Experts of a small language model: 53.5M parameters.
Below are experts of layer 3 (counted from 0) of a mixture-of-experts language model. Rows are named router (the router's row for the expert), gate (a neuron's input weights, with its number), up (a neuron's input weights, with its number), down (a neuron's output weights, with its number) and show model dimensions 256-383. Each number is 500 + 50 x the weight over its row's rms, rounded and kept within 0 to 999. Numbers have three digits each.
Before each expert's rows: "mostly gets" lists some tokens that are sent to it at least half of the time. This comes from a sample of Wikipedia text that the model never trained on.

# expert 13
mostly gets: " species", " MPC", " JPL", "°E", " Genus", "Scientific"
router:500540496538539485430561498455502556460473580446517493541546542379511568510510413556489510508494592503520455435480496527545531503557511468486542463430517526501531561482494526421577523542399485597552489495466413530550344479635482548558447488542583529635448598523470449419658517476565481556589459512445453546378506515452547505463454470444489531539476450529518479528453505431510486570505
gate54:411448503611458608474537624508484522577427532511532510534467420485519501503540507570635483501473563537545517567472502534440502460478460451515502464476535447510520453504537433537501504458471551512512388531496507501542536520537513499496472527486422532578403515539577506608499512517539454468495521493536410491471524463425582583582506472564523503499489512566538469508528509503469551429537
up54:466489515605505511530621511470450515529511567518524497515476521386541461472533528425561524502493598597511503528469498570452530488464496534502524526471460420456473566505451470447500447490503575444567395500513621557476508537540536398523524520533527424509495491487486452542513544477554503596488546505573527518516407489517491459552459511528595514384463501422479468423485477406408460459408
down54:414534507544518582424590547566534492433369585401514433557438452602500489431575495566516422488588496492518506468611506649451461492547496449552538582508504504456472554538481530545571420480584514447466477393432503500513485501482561461442560541473462456605409577491542562532495495594486540534604515567449594459501551561526477477557546452498491512447536520465617462595433534484451586461543
gate55:432584504496466509484536548462507559491545460458542458421528551567474559461497448511531513573580537479515418489567464433422462527446463495498489409612469440465533433531541447582510557495544523527427611479536481513493497466472472583509605528539553510487488511566418495482454508481422486581527558465351540450501467616482481465514472444529470434437457518495511582476558509590419494405485
up55:536417540461502512517556493523540539554453500503474526389566487579482533515436485501507492473544529599517508501432437505514500484594513550485542529586454533553462614484528564472458462500469461616444542501525553589513524508405407471490539551503467566470671486442532522457427608517454531491568538496501536547508483550465473493521449527584473467484549471564367556528594575476526433472442
down55:490511476434429445564503467633466532462617489524525521474522553412492495488520435528535521569450558446471630540474483492509519569564535487481550502503440558525323460518554497534500524480473623552502525455473543452428498461513524450564552601472580568551498465467371537476444559512429526459498474554474432534466453455571468504508479452494531536411439492477481627420424500556470510446486
gate56:480451530461452497493514564422501433514508492424514620461510491411560577475540429517486523515545539464524404531561526454446498480509481453565464434511533554512375475595498431578527560438455450560519445481403520498500444563531545485470462492573492506414531400540516485595590436479551501545483536537507542489496547524419468525485484535540569577557530510507547480525441409538589482463511
up56:401438481557482508459555599556495487549446504511571460558528613567557519583554521600571551548510377525475505482450562518586471491634557572562507399516458493455429518564562450551490428555484576477588511427539450497544519516513538585454587495552438385551462462407502485484420509481470409458543432592480487497591502461488515515448562514562507548462417443506532471476466531478519481459555
down56:411484534505458499445499525509434506477497466501557514453538563508508511436401450534524432488555427551512543503530522505535520487539446537409582471452433604597583571526507477503436575553502466473519517485520571437480481476465424526531516512553536509559472504419425583491466513551560502386479452445522537488469501570408470519424509521515458480524494474531586438480527500484562502537520
gate57:477533462456583505496492480419467444568516475425439443559595498501502533601510490510593379452548581516530490565458476541404493566552413431543466389496422557549502470549498482541484436545488557485496478557461575494619407552506478430486544551464529493512532587552498458495539500474454475496529509488483455574489521470456551499444456462476467570494570572493586518633530556511430484622520
up57:465535518427415504495481543410448460461506490471587422500537442520501478412552534500506517478477529467528487519510544477598351595561549479493523468529449527437559506572460441488536545473388507472474618487456509543524567436473498498515496504485536456587494526440537433572480579487527507528537624538547443498503540457521596515528545523505505485495545544484595435521546523418489459564560
down57:447499554537542514504523484473516410464524532484462513498439461479536473400507557519611556473608531420522599545548442529544373532527474583548546551426490425466446564482424523493446466480443543457467499528438539556552498459450492491506542514435528507572438538547476478421653461480504460454487557471451435578521539494483553474518480479524477472509494531516533508533530629513605503479586
gate58:530519492402575471532582518542494536512586555442418442494550447451504541507433538609440504518529452328548585478480513485568596538407497457480519451531554505438507494478585573501487525432583485466572490468553435538586505539455512489527460589466567493439471509544453528459563397475523544551569464616435461490597624496557484493533517526382531505632564504509522458552497559585591447499522
up58:509491506525485523534452527469434621502470544428514454573548541437439501475479385551490506558476416583434535501456514495492414496483393453489472516481475433528487477497492460514509435528461415607532506461551510452485481520577541536446530487514418503469500540457550533479435601450455487520445566449621450510399470557549542529537468522530524486425447474461547555463502460505386374441517
down58:439478571573500540369498497531493497534540481483534413605525588509469510515505423465554514510435518556452457451469570461437527475409480525463477518443441560512482466468549440521520527546440517475446521446532487482513604498458499513574521454477496530502538459506465543533556565527407531455630440484568550569418502467448486509607549472469573492517473531569488454466495525405561414549446
gate59:545465446508498588543599525517517457587514492469523521514516615479627495513485435508411592477548518436450500499497468380438459417557485545491554464505476500555536529493454559510494441518493455498553440540552600544521519468571480522485370437426473511503519499511552405622538489575434541577609508462524484639489483410528541444562510458456516557482470528519479517516529547461513461465473
up59:516565427511530487512500564551536432512521480519542501561512564553493513538454564410592506518452517542425414482456468513575517548519569468564411504497503525515534498559582468443486511561452487502501557534533533426453453559501501515439438505501399403475544455499501461484499470595498477485512528496424408434500571443456452474505461533482557521408604651507423446545464515429512464533506
down59:446473390481393480494483468503448454524491515480501457574502407502521437370486557494547485448449471534553529471476607512487563580477506454473484570483551476480466522493456475554488366556520470512546537517481583461574581550504520492460493568537505352550579460444515558524388429457464481542578538441459450506419489397470448455466469400549460544553509485385560442524518502455433496489558
gate60:471503552518511477467430435485605378530481524450512423620474477452449422515411517520482521502483459542400493382560476493513535522482497454458461535495495446541557547471431524467490510475451443528441410497524478539486430525471469430538569531363581459569391467565506416470556545499561445521451523526436581506458486538630579477500492536467554527481545545526442445506478456490526452507519
up60:540473386568504481538451496475484543428594475554511556502479513541521533507505543474598486514573446492583584381473490527571518598514478527594537510541462543500458517494555498465470589456512494454528515479506450537572537483560502437438477480509557620553513513461530478560515522454428494418473462536514473602519462511512475468483462501537517584385467442550499582435440549574529505496443
down60:477465564548517555568468683564543576500528492433543510448475463489448499494551513469490495552490501449494367490516563435404570539444457515512452436511546522520493447523554489454492588534480507439466599414425538485503518501514489457503486483572379616580425466508433432520483581489626565489524478461499448438482419546477447481556420611502530519503482512482544535490531524529530505459593
gate61:566490530524530432538487457494426471562393584477449425507523557548496502545450446562491498436483439529517525511574493477508484516505487561425464497546528435372573519537463576584492436597494511480458480481481493591600452538395491568551572473455462546532442542502544471502468509533553531552529477500465512547587416488490641482532536466459502536505472443571515552564521409537528525563494
up61:503413485465529472527475472381501441473437524474659402465575557455542485528502530522468509546453466454525439504473421502495579500493566480502511531567580543556524532471392521387503472539500404441480512543498470523466524425547465513552431534469474527436427512552518524477438457527586494457559532504569472481444521536547545530500494517492500410526547522436484465540518433447536488445518
down61:487422529464550526460472529454505549482549498474511419506467458418576401629404514494540441465570489370457529530448495457486534467600547470523413535432538461514491591574537482500598471467555473534475412492440436549433513486435512493506501543448552534419470495521462488569529515521445469514484546548450487519496497517519522477449514466492486513586515601530506461481536538475578492479454
gate62:529476512493555506499503554552481439560455521472484515410481478453436365497476480459537569419497445559468511561482496574472622535485506564464457530511538457467454428458431579508484553615541481501508470492486451452457490406395483527496453521549513421492527577545500467461507495472608483452572587607439545507503573549503543494516478434510554513430527460520505510542563517517497562483455
up62:457460459479580546602485419440523550508571486564531537534497541481482497563569402469474491416574383597556522386451494497445468498471400419633442517472464494459513593538462593418482480458554506531540515511423498581520545488496454502490585365483460530495516585421542396519455537509506410462440425581488560484491522469512452533551507581464562543466507502577525514576504429479525546431533
down62:494522471458498524428480459423586552473586491541440449550521539470564490519409418499629474464471493491561523496546526518499493534437458469448468492491495574575576467520533497516456434495473479571536499481502481553556603533560527532497529392487391469449529536496446536520498506567439529650503483422551429527527476568538460547492452508455410472557491529550411485557506439535461401472550
gate63:530490493452520422391503562472414505484569480562590547593527526496515485414547566599529513493476534553500500493517451557489519471491421527511540494548546510635513548391503491505494519480483500494569496539547458539592561447516543561545484572612493505469469391471463434489454507554440447478516493537546492504412462513573591484559470449508521435444495561549484577643550495492481501509524
up63:415524457512508453530550552481517488559415374445544527476515476550507468483410429528399365556434526535501454508502545503426519522568401561477509487548457526501391438535482566453474488448508495553462566516550438492621435468545491501495476442508545485489429482495471515581505485544575485533420575560445515514467413503524405507495477596536499519551539475486448509486482514541511473473469
down63:441472529503450472545414481501385471563395512573516461556494506418421545478435430536519533597523588497561540438546611465594554472560510465528562441517474556507462525434472427456464522502434605533471478497462519417518508559442404574593496479507513523499491352470477445546459447456504457505624510461456539511459516487486470554539450592471490515526558610480525493496518546579478489529489
gate64:497475467455449533526497475638535500450538538501564559411498450479436579507469477635432463490492589478494512473473451509427510492499492496425481440596499525522556491574480500464526561511484443471451498559500408509476482514569428509504506460484504527535479479488489394580525484559515523537441504605476498528517448492504536479491421541461497563533510490562493446577468476529541547526482
up64:439431402435527484567547520567508460492510458551457576494446568522460551574413468460519452418523578524523583567464452554426443570500540552532623495500545451560496553430449455438482459496429509545435574493594485501467481515503519546562569548564529366459548548506469541498564459512513464567420502603486561496544534478490535442444515433531439439590428479514499464605586486400563538523483
down64:538463501464525523454513506538499533467513446475471524484449523573498389564535422461442506527581485497509534501436507512578522548637479459566619450468456566572474433406522388512361535452502469494546521430455559511542511508507580513515468581543462531523462420568426583469601528495508517482549431410673473515513657464470359574514484523535474527421484480510590522521505471494465584562502
gate65:575561526493457483400561433484550490539431530529551500526592554496552510420491426417438642562468537447445439492590477460558544408503480476470540518481509455571523440474525446440522421464481369508481409511562510476467488483569543545524464527387545421481559566535435452507570423459435476399508476566548490510489523521501483395461512510510532423435510512345543501559481520491467416534422
up65:526580551421575506464597486434442586572429569479577492548533577509512392442532392412451593495522488443444519495465458510574539556471509436612416527542477492455616486469460510508525404539432509441549441447457458557483473446356476488493542458497440462535545540473574471509479515411510463565504344521491553563495523495526473479478580517490596517487461452513544421519552460550460539517443
down65:557510496527537548460519415475475515537534446469568427480489437487502594460539529524604561558488553479499503441424489523540545509514583542510498407497467519517482599494517481453496521445462450511493523474479458536503445480473516441501478437509520466425467442466586525477549416530577530433468520507472497469512481461526476464435462524503496526450547469544475507537485449448514441515524
gate66:495434512556477503483520492523465458341588535356461512471564454479489553427483523473493575458475505550483470427475506511478509574497462561532464442607509504547509560469457399559521531487506495556505499442482532518495531484584568478446486537442521525436574552494520323495578376540566444446508462509473508471559511505490431494479520534540409589455576506437563535512474528401462518473505
up66:435529433467445461542506483479540448516522383450563405586527471456547492467522479554506450481501456594516490557522434575480492511579540448447574503435558514515532592560491488516520505507576571343457465563553503524531521529512505513534541525515517625551496480572567525478511508496546389487520503530473484389620572519560465559596537524460483537547405520410528488508409498431515470547430
down66:559485592512531424498534496482500587496514584468395427433435458483493496465360597595553425570464443532526535449484494466618486417489508581512484462554491497404483447494450384449591500477534411458453530553546479530469547528524478463443486520559536460424518542558540463436507544494583570555407396512552544489470499529404558436483484535576518566539512448466499538413440527474457509380420
gate67:482552513402575496470459533503483544520379501471513429567454502439562428464525399508578527512482485411511478457469504435591532452446568502502452478487467495517523501518516475582618559473437573485416591586557453543424411565443505532464537486505511524444479453548463505583461601458514483463495486491497537434491537486470539442482361469460530467358425524477490469586501508500568431521506
up67:409511373459572521500406424437642503558502501564507463559489411636570550503430471458437591499451567514470509538484495515526547430496592540453452510488526573494440524570448478504534384447472588479470564561460512479481540423453448554481502416490563521554520553559440531477440439496499501472521465560408438467492478552515446558564470577446580500431613529517473415518416512431456479521511
down67:460531399584506578495478480525503497568499511466537436568485557587437531421408518496406468525545467449476451467388539560476516434488504462548549541530525483442471485514509499416425401511540479536544562552473505502426458484546569482515520498567498498569458521463507562395469525485567550507519526544475456468475516500468484417464503422520461569480558515437511477495469530456460520496472
gate68:446519432511507508503502477434524548435524538460414469542523464497515531429472463530544480448502472503530461496567566519490431457491536539472493504575513555439455523528395596476530552570468606525492434495517498499504389454538499546517509507471444498497461537475479424463483501481489475569457474532445546604503456508413515522453506393370567564468535468526483495461547542513507463443523
up68:420500578501476478495554400538486472522486481499467442460536536582532511479585523404402482535598608448570413526448552487491481492497555524433434595516458519452467454492397556560499447534600501412542552428503505477464416570544538536577496551445534506434433487529486537477375578502498517483480532535541533516561516371461444583504536500472400402472475442489522577422523516542593538484570
down68:505508543496419472518429537490496492485497472488503610493502535590447637447445553519439558546504464504511475488492518501461474456528597525456550618573558494454555397522455432546570540548604551558540466539548516434535538507548516509482494572549502506496454555525524513508369463498466547490491615487459412468537416442393555502477471510453526540491551453473480521544508528509513466394461
gate69:379524525479539475459550464461479480542504518444565584489507451477484490462441465470508508453496512437451446497444500452509536479473542452556418514523551609467412479490429524513502448498441568550566517528500514547515504530512581500547501537460477580511515453516526527597454504435412418499453521456541613551444562520559547606544563495514582581502525466507518459466486467486468494474524
up69:515493545525580593550463453566468505515483497525597486507500561444435585468565525441425592524563563473448517524546469462626564469507443476596495592553489606561514509442492535484538440479509501469470486484510431461561446501476533452444542409587408452478410484497559516465507541586539580441510504592476513512406464494561578510552523475446441526630462468502449438506523549522488520481475
down69:568536520569466497492476478459551525480615492493512610517437550460468538506478527507550393524453547494423428539512468400443464502526523503471589470493430547466474488534482460484627446561542557538505536515557568415569589508569555444437536494514522604488402483507475551533505484544505463513503497590493507456414549450544518523466586469484565574469441525406512488517575511549479570432560
gate70:505490553585564536421561478584569473533536524496528516579524467502493446597479512478600442533483410494492521433513511514504480410540405429497531413501535526517582403553443545459560608457468499517538539511481519490488479472452427437477443475511513427485432523567533462459527434515502529460469400495513504523535462517518557539484580493444583483509538575508473470434448577447477471509502
up70:529502464437417522493534493559563541529406439557490496457535542507511468477594455391513485473528524539504434428453480420474520509599552576532493520566414494558540532597468438538447526546598489556547530479542386539442522507438528475502559539545459503481575527474576540554397556576494456458479501473542512518548446567462535599481521616511526522483592470561476521535439496510557510487438
down70:468579575465467496507520512589504580498473483495499489459445506512484560454490551405473529429505453546513451480480580435521475539438559592554439598518359537435524416532488472550534468480441432522459481383520603436428434531575522492487526491418503520554530535553456553532480443511579475451483580497529507405468481435483476542532532517483463488481587479464438501491530425486532495535379
gate71:386543490482483582462456522462535449542601541442448510524454512530603530563505409600499552494437495566535533469547483507553509520466544459550534514528493580462498501481501489565617475549543546484640509530424455480526483407540475574423465480559512548401554557488541529531501439471507499388470442521515493559563477500545478428516432572476537439470454411510513512501534493538451437511558
up71:584488484540498454554437542507484552521423463573591510419618565589457562569534467525483572506510484470470655445574511535524536546495584479532427445586375553548442466494533481549477485543475518515462508459459478563404495554492516513493583666428494502430506478472526472573438442493562414586539477493499440468446449542493512518549519565543546496541527551550502496477449571461518542501478
down71:532528522541430583547510476445378455481598481511433506429528583501480481474559505482532517481501521466530474524463485477476462524491492434454516432533570425558531430474477443432519524477489524501441544502514559441515526549585603555497559518489460446529412466545403486451509459519558487570493513440551489525470467490498565527395498530518486501481474448467511515561529555439402465427546
gate72:495492539452418555402510531514523529531487469374439531486481533506477496483506421475517640448467625444426460467440586494518522518479532469469437468567579481450518473488534441574445467488511504500490479603505419523457535457553444502471523479537500515562516546565418504564468551485455547492423495487376415561432552526592450534490509526564496464555524456448385417481494512566483560494447
up72:561439516451542447517509488535472488537508491528519458509513539534450486530566560592496531506521521538558586507459521419529498507404532433543551443499562602526510528530511560478591461529538510484503477528438549423503588500555454525589563438538453464606474479461528380531390459575534466529485483522461527516481518501525429480502520543578512509479447498459514461481474463516532472560426
down72:528468491603546483510545528544472490485386560554502498494478493482568470425421527574504543441430484542588460505440556511488530428417551546534384492559477462575647442553533519445519558437518548505579498500499387505559512457495531498592517479503548486562515411473689429459527456620482434591422531601443530416531450546457444471502462498526492415469518409555481387501415483450453476504529
gate73:453450502557504465541493407529490542411459519512543490355550477521531530543538519535528479559556532432543452440575534406475537471513493508467504456564482499498600508492553474431521494481466564587489423573436554542546445436481479507454470517554505497493501556491510488614608530534440526487521486426502497566445549589560584451421568431482508473570483561512546504504530521475533438533517
up73:455477497522540501497494517510514515467506592464550503570593469539495488538497494584386565456523484506512551556453421444439451521557549492543535650472485509540388502438438498455477506506530505504442606499572430468429535443470511477532516583463511461424621490449516439427448522560561523481521464454447510475504591439426534550518418551461494453455506404404439483531497486565549501481520
down73:518535479505509468637540464490588473415515475434571583433479492548474400479497470474469568492444462456497569482418497484511459544508446563454492518507615480456512527443463504557585551434490500466517644407567589534497469503534498559475486490606581470444458599468434550542396530522452445564532427505520444436566552475508553394499489468517533501551499545481569524487542428487493464508509
gate74:438451424515507567500561501473424532618544572477553448482422469464474448435470449537513430433503498542436474494432537480521569581487571409517505539489543541487588588516480568512487471529500484536572462541472502573503462387471470457584520564449459526485356537552489396566438502480454549490420490477522488579494377542390533518512494416548532495501529427456481498467450575450481538474569
up74:507488558511556534497532536444542409459472500491559529511589477426486382516485479481505542414554466541491526375514411575510577538552390528558483417501466576480471539534468519510494464484600424540544528481496491415409431575483564592504586582506586482441624533417454445513514422554482521472500507503527466490461490434552446510455551509466516464468490519444589487515522508471537510493511
down74:482429535487558571537473506416412495510546515490488494447540541473490561521407477503519513505500509451504480563498525510503541500476463515451388449503518532512520540502525527620567460495487449498494442569609538411440657543458521552422484482523496456469485503555427568551419496483554448481567438480452500492572424486487483518552530468545476457537439596459597538379563481509473507497552
gate75:506544497520437560549430438545407576499504457581492537492386388444485522465589476541483573489583423590562533531487540484466447549499556476532508502466454497455523425458497535446556588531554534571446494542526515625500497498508547578471437549454390525389380443512528481428562474500456435458467482531462386512540466490475458487533513353419589522486514504553534421465454451468519465574553
up75:603496470509480488526468417472538558494460490510529579459588474533569473461439455552549514480552474447630525526531448554599514470509492476401512537490519525571522465457452469509468456482549517455469485472469432463509523542600525504509570614514606502542525525453514464501478465517479528500545511510458469493519463472638531494511455578575521492435543444449512549540501553426417448447454
down75:500520499565492593498530505481509552507429551530496429481505481447462581464456454513484555456475502483568544453529493360531536525567526438485404515495564511585533497533425432545534513557481571497503534477547528451528572532426559465536605496584400459539505495557488486507487519478453470426577516513550513486481546473433492461525571580497480469501432545490457437510466509469618508507445
gate76:469473539497528541481478534506510527555487509625433493498507545448499555562623520572479622514481509502594436520574511570494563476456581425522499405504501478610503541584579556457486467500343489440378536479494548580513376560513552532531440517485525460607447519449460464528526517461414592461531473512485484556463471493467512521540501559563479591545458432451523483475564522477536575419479
up76:459466563446529595471433507574493459538467538648476517549511483460482447466454468579543535471506500540496527492477574540530512475491543453461510557494522517547440489554524386593464461597561490521446475550533476444519564596420414491481469540507523585533503583434542472552494511443506595543442472472447443443491469468544562546437441493543494510507478492509427509449582444533420477540473
down76:493564576446462564580493556405452482498602509534565474516504507524414519519575501411469508523506426404539428455482540476441480513548442515524493451440532484531384511484536345534537472548469519509484455548472529409506461498528499491524556402502555502439401416467613435511530511489536486378356479491451464407442542499514424492431433553540455480512551486520448480417556495520438453445536
gate77:445480647649499430511515606457518446499551596393509456528475463421565508405504546481514511500467550376476456522485508539503535612499476429495490387545385575536516547505513494418523461458431463475454370541448464557545501453534400515463520510494527486421489476479458536494535557501498552498506502444514610545439495608533540535491532476448472608492567454525488637519534525554496465482526
up77:475503511529465433498532611464525570544556591528462444459559491426534447543474531467406538473548472445498441563504506525459553549477513534503469472395465386488495495512566462386575520552583543563495597453449483508483416483489514469481490418544541427463495536512539548487515462459480465471544437532483585531387506500406485453481572430417453513436457477435433468585565433482566492568567
down77:516487478467478503434502548421442489530522482501526542569444367469527459536465478354523528467527481489478531511541513610555537493481517544567504522520509437443506511507460566498506489535505441519541477464391461522412517525553503486423489551523524385508487443460478545494589533480403509488551419533550515517574521483487494545483461465521516563596580511429434449510429453554432537525514
gate78:471515532478510424463552531492569502390457449524518633389393421428434451552521473557554476512468543452473504526490471571520585623508519477456493461544475461558512535441494510505541526510501468515512546538415454580495476391598448448393331466461557544441543560481502469500564538540592571566507520494498488463528524495483572557539435449538528522516511551332532555476468495442516534445514
up78:515500517523493614463536530463546500531517370441407471571548464447447433520444521517508587434515468505503481440480500555516477452531457452373551488429481390474425502447472553506653524457500532551457452468571483514534457473528505534458505418444556585528580421467526457441480535409446570473433497443476423506515592514526464506531513461503379430539484410465458513414514540447446527579516
down78:364497469557490533417415460472465463551509521509507554508449501536537522522562429389513543627490451530522474475546466537529465474569596596452453397450487489418538525504582531486461458535515520473620494452491513497509458536549447582461620538497516494481494475513624496456494376501498451552540473483535538403562449495528435537532546516498503521478498489548495488470442592516522459465541
gate79:494473570464453421495514474466466509586420498441539503562473477534502475528464580569579456393416534414459527455489614434515476572644509554522439447503554584531515468558540489553522495482481537652553488485524485548534432493490502528380493461593435518436467526504562514509477517461555547430564529550509541571556422499516523516501475558480464463362559536516518532382488468482469541523483
up79:433449504465441453455468488460489495450448479455499500554552477439474496565505525440597518459453535498470499422522478496496584545546513455464469493482489493479442518455496444426486569495490584492488521508480536427584487424488499521511539392488532382480570593514452439662495434481537393478433495507571568513480480581659462585542451336589499507460500521457477486534476586565464367515516
down79:480473506557515475448486425423509529571465469598502547512466467375500519528530522436441488489628414432520431429441450473604548519538497519454548433424498475473505452537440510415525502390427510422505512515414435536543444464471497477512565606462516502430530534442596504482487413422535563568560532502590543546515501457575424556388529515482522508493439562513547470484521539463473450492496
gate80:473466484511506405505516610498565473459520599473497449514381438433453479415537422572519583414526527427533506522534498451543512433508502461432497533544566444475478561452584483425542520501459499487496509530503429489647558491509486494478509583535415481434579474518503447458458589511495471389501532617507505548417502552584429519525446453417456556509514522471510472499529578393589505448532
up80:545409486364508581486512499471468481502520481494509526484541542487494543473443498524426520556447490459449531517501538512502540570449533530560436526528414552486556609528484473489561486504440435487548493492385515620572398494481543497543456518481570584497527477546535566391487553470553558501446486446519513493524438372488521444590513465476514524493470616504597498401576486545509438488481
down80:399507537489508431542571436504420538420524487512377473540547528479567483550525454482505491475485448541537449522554464559519430462369527546443495484537563463467383472393507414503555580494451473517472439497495503510491547571474537497531519521498502580504492488564483452470473477417508457505502471500539572500481543437502608491526464434558496432464515428440549496555531531400547504392534
gate81:491404500456466493512516487482351554450519516463435533530548504567479531587437555490535511529500509504513566431451518568474550496401547518509540477472510512607492547541474593448465533485536548445575552449529515477456520473614466351448461496467554492547518460595531378517459482525516541635482427473447579529436460503473455545481510552618560579458527533456579539515401501460539433539468
up81:435426403420531434375431548499424471493509471411521576550468431509428540517495521498451596464444549525558504455458468609433544369506446480523542549486547463473471527431504517490515499494501500531425583480569485569527411437570554526371447563412583528482478530498507571465455536463462450555504506494517512548492420511599529524538498447469466444493524489448569472486405534531502491440493
down81:530518474441495515483521485536552522499556519507511603461535534561518496462509451386567483500487551479517467514437522465491535424520566543552566550523539490495566484523419594475505537432519415554528542452474539472432540481531531502464557495515527483503436573510504472515552553547551436416545478513542459455411542456474480499434598485442466510338677557506410501485515545436428468413508
gate82:542524491478461465443430527577520489454485546441617518580442449447452530523633583500537582448522517465505482532498452525479487533478492477499599513383552467580499535529487459462421496526502555544467348509481484581528573531544532515570480518477454491502658497528582477420467488474435413456440613660444518521522504465483552504593418501487520480486500563496433547519437524468469573548459
up82:525464496439507466516488543466418481516478456561479502537477459567482537532428483518479498568490472541531500466587508525448530517538497559471572524472548473468533545419450484454559526412518497460459498399506454505504506545541466574478505512518590473337465506481555534520514455487512498435439459484508444475595582493435405467591529488514493568495494525542462471490490535557544497487549
down82:494450576415575500395490539515506545487541528476504397508483502473433458509563458515480456449427396564499467522441458505426519520553562558439479526508433548375421478519531501513524466500492459588485499465548487493558489477526484502395491577512493538526507562482462543553529468459563496547564530494413489434540558484510393554405454526525582450586545539505435482493497430548550506538504
gate83:508396610484548482533463487473486446563547583479532475453569515478492537481531462549503517510463543498544400545518520554500435601489539418467584490587562518482422481439457533435472417426499381491622494511498532545509507482465454413598590433515509407523470534540534532537607461514493479451375469440478545582399566539471515605463424426484486457517542537500490538473397604441552544497435
up83:558479524515548518570542456500540498487451479480497447488377502504489522455505527450521479505470592536514562578476397453563495467536461432501483435595460481597472522522508475538494532546513543454491508458546313458470450469543476481479440526533484579542510491444421476552420458496522437495445453568525503497603469490499466442477510564664564464586456509612562536460491543524430563523513
down83:546555477500462538520553461576506617594533519557412465474437536506461478503488487431495509547584455531450548460527459499499416558449490453444546410454409514398518482519475492494481501487513557442514451521526445513556540448547495440529491518482602573486505430510515437542525511524399510525482536470473550516420539587544485474471440494546470543356460520454554550405466558591433519518483
gate84:511405453519504566466465473620500616490529438549555509382474470491519636526550536543443469553461456462420598530495427444555423524430511396521509481494487486488481524452480600445569450532498545427519551497587450499545384554569409499472472477536458611471494448544500432540487475504490476623502567537487534444499470501451535583453450537557503503451497547485527542498490454465465572652451
up84:604409452521483542424549443527416491503434489573551479488453482470406520504471434502444541551559471471437494444476475474521536520508565447533531503460540492495499562491470529394382511505512574491548483498560524545445462432540420581439475533508483493497542446529507419559469541466507481438487441446532534502560556472448535533499479452486465429471391453598479550551463441440458546540561
down84:575496621588536480540460541559480495570516376473556464481515470461598442421431408427484493516645588485506387428552472433416524454462555479529555577539458549520537514556523564551486484471564524535516574499554485436561445486516453522521488517454554466495515435433480544518513471529474527500613509403468540441431466546527601471521400454554507523445490476534530535622604497436461468543578
gate85:487492560575511539520543514496595483522463513463491453504490497520395454609567532467471460533466546541536479486545451524505640509439437535392525527512514448491497429555467454392528566507622470495496448505555503550521411415535448494505495487452504487486530427520532508523560507466538458608536483550452475502446542506609534468388534506431512565490486536424477522451446510496502618475500
up85:492536506423474433439504388489548406563525397581421418459479555498577499500550524524468495527536506496553533414419531550515587485495419426521608523487501492495502469443558574536563594545493477469512459516479467559478472525558493447483571541478548435493514493490500517468546478573498579492459541507560409426443451510476583481538418560525517423602574535532630532501467463441511433465477
down85:459482539506458392522490463458568442550484507478530483537587489564473375448465406476488462510511449552552482535531453494520475563496675537539507535460549548451524471606471528553463435534577536511541537483429522398390501507516456578453449432478584458496491442547548520545500420502514507514522550574444484541558504497486422523502474557561515480527473498503520603526575508446434511489590
gate86:501536472501508620482482558511456483557479511512457529511467537429586411621513454421517505550481599458578552470539417490514466498461381488556488605538556517491402490476470491428491512520539496417511507577574438471514475480587463519439481512531468495424478478546510478443472441460485484474617479507518520447547486503590522556488555451519526511568514512422515537492490439434425488518379
up86:532542564523457423542507530538495460556456485545460483480515610475472510547401524565419486488432411533482592506601441464500483539531447534494514459500507445440478520559496536460504434500581486510551504468526436495531503556444452471525454502516499459500516535468631485559503438422472457593450444496498427481465449575471570582519528504481567425410564533542470509548372507454558567538486
down86:412386491552521527539449448460475526394527373488420476617459493561548494491637494418485528562465457491555545475472467465488512530483458436553507549567467563453459494476459557524518544574584487516557507453571558505499473465450496554594504532629455444521594512534417442532452546498545467432513444490473562442497485556444521473454509452592456480461402530501415571506442518420549409532497
gate87:532549487472552513506584558508579533505581567540549418448521435447462529398459433462512541508458471601497521469489494522502466482499448332516578490415533502555516462493505503433447482495432462445492535528401505513506487568475455413474525402424560550460551417446420481511520626554528471559523535433566596591513588555494527512460457568476438522486520435554499443459525525495513509475457
up87:678570430492518511568549549483478422473574515424344532491521516425565459584516425489476508571457499461475572469512464486592555513504465497420506484535492509582523473459574507563475505446515531434487541523437410593447452466554469432409520526488513447480440421467513460498589494446574517418510454469495451437479515495547524511414530497470533561479437437543523576422510439475469477485440
down87:557550498637537493531437476553426513396558447532465512485462536508488432538584516528459511431476517447465444515526481672516539519514430503547486519448523489480509452458477481604582449487545428500481453480499460505550619468524536399446466472489474509515459478486473449536650496503549518442493508425465493449497418470475626544572484470517465552512407447518484518480495484398523617437486
gate88:516550464536570448516564601544499477495521488466457550436457518469465448490505496456501388481548482595540467486488535537589480440492505527505478473437525533541478542485455524419486536435488539552557518461508459539437508473542476547600540516463535459532552488444524500492614521524513493458560501484582466529436394462465561526504489480522505567560526440470557564526494578451567439549521
up88:594497506587389364457459541416504491582480492466452541551484515446466472543478537505546490424349463519473414498523499599462470496515472575452380469612474523523533519475482472506582516575545486474483524427468525458519472386532444531462439499573460504433551556454524454580480459542491583546457503555536486620502628459475476460488479533482504469530489515550555478440421546577549438479499
down88:482536465513425496504536413430467525475531499398637524431556428506484576469469519466554589510491483473500491508469576429452465476503563489506540539610615484431456422433498539508459476494606573516478551542503464498509468547509465473479558551514523387594557547487491484511419471578503568529456528527482439482487512464594436471493444457485397491500630519431495468435451482482436496503469
gate89:470477485590458555501472456406461518496473542426504485586506452453451576370476453528534426541474531509548513573449595585536449522494494512479428519502476505471537507434459523395482448514483381514471466526497423569509610523421486465571539532513436469524523534606527423473584456474542520421555589519484516396532529505503454432541496511509532444541558544503514523543451553529401492460478
up89:502446537529607451521543544527471564530572506563571541514416419513480513512573506428561523511472516568542416454513497411486501401447477456463549474489420490535561523476492543468474529480480566521493455447546485444409499429493477561559571647554414537584436437475480582550524522612443556458506403506585527616554519541488466445472505548507516482556540519452463459538460476434529479494497
down89:402483502623478447478506424481498625555469520499528527501441423480421519471555489458512511493518447542476565510503507443441437498491435448514523510536549464563600519469532487585429512519434519453512519507491525427541423473517459547471606493543531488465514500493546539410475532622470505493429458456609474468485523563532447576531460552542497568646569533457502445537516465411486517524494